Experts of a small language model.
Size: 8 layers, width 256, vocabulary 10601.
Experts: 24 experts in each of 8 layers, 96 squared ReLU neurons an expert, 6 picks a token, a softmax router.
Training: a variant of Adam for the experts, 811M tokens, 6186 steps.
Below are experts of layer 5 (counted from 0) of a mixture-of-experts language model. Rows are named router (the router's row for the expert) and show model dimensions 0-127. Each number is 128 + 32 x the weight over its row's rms, rounded and kept within 0 to 255.
Before each expert's rows: "gets" lists some tokens that make up at least twice as much of what it gets as of all text. This comes from a sample of Wikipedia text that the model never trained on. Tokens count by the router's weight.

# expert 18
gets: " is", " was", " has", " had", " are", " were"
router [172 113 165 166 149 158  96 156 167 114 111 142 102 117  80 115 147 108 146 126 155  65 159 138 131 118 167 126 118 145  70 137 129 140  82 200 107 165 128 110 115  42 138 135 110 147 169 158 147 154 165 135 125 171 185 125 166 122 154 151  81 119 146 139 126 106 168 149 116 193 131 133  66 146 122  87 112 151 111 107  93 149 186 165 178 120 149 116 147 105  50  97 125 122 126 130 151 124 146 147  98 164 177 121 128 192  87 143 117 161 164 134 101 190 124 100 116 148 114  94 141 101 110 143 114 125 106 129]

# expert 2
gets: " |", "|", " 0", "–", ";", " ("
router [ 69 126  82 114 166  98 177 149 103 148 130 125  67  78 115 159 161 163 185 137 107 146 133 120 134 142 127 108 159 143 142 113  68 106 170 106  79 141 199 166  87 130 143 116 107 146  80 173  94 179 109  54 127 182 104 114 119 102 169 128 115 146  81 101 110 108 107  68 181  94 106 112 180 138 129 134 164 116 143 119 126  83  62 122  70 203 106 130  74  96 109 122 125 152 144 124 135 177 108 102 156 119 131 142 125 126 119 153 134  83  56 112 121 116 130 117 113 135 133 110 160 137 136 107  64  88 154 157]

# expert 1
gets: "\n", " |", "–", "==", ".", "|"
router [ 75 139  93  98 168  62 115 101 120 129 123 128 105 158 151 197 136 196  87 105 156 146 122 137 142 163 164 137 165 138 174 127  47 106 136 119 148 102 146 160  77 108 146 141 136 115 148 144 106 117  64  49 137 174 108 102  81 163 156 100 163 173 124 145 109 105 107  99 156 113  74  70 142 107 161 114  81 123 138  75 150  63  98 109  99 160  93 143  61 104 132 150 177  91 143 122  78 123 109 100 178 122 146 126 111 102 116 145 105 120 111 134 145  91 116 141 172 193  76 140 148  59 136 126 158 131 141 111]

# expert 9
gets: "-", "|", " |", " in", " the", " of"
router [204 108  94  99 165  90 170 142 118 120 132 112 122  86 110 152 110 132 123 148 116  97  71 146 136  94 126 101 147 110 165  71  90 112 156  75 135  75 162 110 114 158 140  97 110 107 160  97 153 182 117  85  73 165 175 149 109 166 127 115 116 144 111 157 127  95 106 157  91  83 166  98 111 106 157 171 104 177 132 113  85 111  85 120  57 177 143 125  68 148  85 158 144 100 102  81 176 110  89 124 151 125 159 123 105 120 143 131 158  80 106 119 137 117 148  74 176 142 142 124 146 142 160 155  98 164 111 149]

# expert 11
gets: " of", " in", ",", " to", " by", " and"
router [182  74 102 163 185 158 178 152 162  96 125 132 146  56 104 118 123  75 106 140 142 128  62 145 125 127 118 158 156 128 145  80 136  88 124  96 139 156 150 122  87 157 135  74 104 113 181 114  94 172 164 114  79 157 116 103 126 133  67 127 129 142 122 115 174 133 118 135  89 124 178 109 126  79 198 149 123 127 137  96  59 122 111 105  61 123 144 119 126 172 108 150 146 138 148  96 151  92 117 105 158 175 129 165 119 117 152  93 140  99 126 145 144  79 160 101  97 128 138 123 121 127 130 136 149 185 133 139]

# expert 16
gets: " (", " \"", " he", " it", " they", "\""
router [ 84  90 130 144  97 141 100 110 151  59 125 159 154 181 140  63  81 100 105 156 144 207 119  97 146 133 142 100 147 178 120 157 143 114  97  73 151 193 107 160 138 158 148 123 169  94 118 118  76  86 157 130 131  84 107  64 137 117  75 110 152 150  85  62 114 119  86 110 156 150 143 126  78 122 202 154  62 137 135 137 157 128 150 135 128 140 105 159 208 133 162 119 138 117 198 197 141 122 158 181 130 113 166 108 157 105 153 102 165 154 166 148 245 129 150 152  89 149  62 120 167 144  94 109 148 207 137 126]

# expert 4
gets: "\n", ".", "==", " ==", "===", ")"
router [100 143 191 117 133  81 144 125 124 138  89 172 133 198 112 107 120 175  84 117 139 162  88 129 109 208 131 115 125 174 164 104  79 142 176 110 163  84  59 160 123 128 134  77 203  85 140 148 131 130  67 102 117 117 154  75 102  93  83 113 149 146 155 108 162  63  93  72 186  84  50  82 115 135 139 105 109 131 115 108 197 147  62 179 116  54  85 141  92  67 178 125 147 140 165 138 118 151 123 137 114  58  92 124 156  90 111 113 147 111 152 146 236 160 116 141 164 157 119  82 138 105  92 135 158 150 128 120]

# expert 10
gets: " in", " of", ")", " to", "us", "i"
router [169  99 156 117 127 124 105 164 160 174 107 105 121 104 112 189 126 159 134 170 100  34 115 132 112 137 107 124  74 132 118  57 138 114 122 138 135 118 124 171 142 113 151  96 157 175 158  84 158 175  95 149 193 197 180 137 153 163  98 110 187 119 131 149 149 148  94  89  51 133 153 129 104 142 143  83 161 120 142 152  79 179 109 143 102 101 130 113  91 131 103 122  79 133 116 148 145 150 113 155 116 141 169  87 100  33 170 171 136 119 114 134  83  78 123 133 167 126 152 116 105 111 101 192 132 145 133 104]

# expert 3
gets: ".", " |", " the", ";", ")", ":"
router [115  69 137 118 126  80 155 135 106 125 134 134 138 149 131 142 157 182 122 133  76 135  97  64 137 143  87  73 153 187 150 112  71 141 157  92 139 121 165 129 122 180 164 128 135  97 132 124 114 115 140 100 101 183 123  43 176 123 117  91 133 109 121  63 154  66 107 120 163 114  66 141 158  98 172 113 170 127 136 113 130  92  74 142 141 106 105 136  53  80 169 149  73 157 130 135 193 208  76 113 144 160  96 119 134  52  85 128 111  87 145 162 141  95  91 121 144 119 181 101 154 117 109 139 128 192  79 108]

# expert 13
gets: "\n", " (", " \"", " one", " and", " two"
router [ 71  94 149 170 137 134  91 129 149  93 181 173 167 190 167  87 113  68 133 125 133 134 120  97 145 156 156  88 142 145 141  94 117 146  53  99 181 100 102 132 131 136 120 126 132  59  49 112  70 110 118 124 121  78 119  70 128  89  60 128 153  86  88  71  98 140  98 182 158 136 163  79 164 123 153 118  88 108 112 142 161 122 153 122 146 112  95 167 204 121 181  65 152 130 139 116 103 120 161 103 106 127 125 129 138 108 156  97 161 178 104 122 235 134 149 117 134 158  73 158 134 153 158 125 146 173 134 119]

# expert 5
gets: " the", " United", " The", " South", " States", "The"
router [115 101 112 112 110 116 174 154 125 155  91 111 109 185 157  75 127 180 173 131  95 109  71  49 110 162 105  91 111 164 151 121  98 105 171 109 125  54 106 154 126 154 150  88 122 111 166 167 131 130 144  98  95 175 137  75 152 125 122  93 111 176 134  53 116  80  99 123 173  98  94 102 147 144 165 128 133 107 160  80  85 130  72 167  86  59  92  96  91  74 151 143  43  81 119 122 152 186 102 159 116 128  78  93 124 166  68 131 115  77 143 181 118  92 122 104 141  58 157  99 137 120 132 148 113 153 144 106]

# expert 0
gets: "\n", " ", ":", "N", "|", "°"
router [135 125 138 113 202 152  91  73 108 149 101 155 120 139 145 215 123 219 110 109 171 100 165 171 145 145 149 185 180 116 154 171 125 148 131 176 182  98 125 103 130 108 131 118 135 139 124 132 151  95 102  78 137 153 159  80 112 116 153 107 155 132 179 104 138  55  94 146 168 113 119 113 111 117 113 137 109  80 126  81 168  74 142 132 208 109 129 110  83 102 137  97 126 121 146 107  82 114  88  89 150 146  60 125 133 134 138 125 110 135 106 156 146 111 160  58 156 150 126 136 116  73 104 186 138 153  96  76]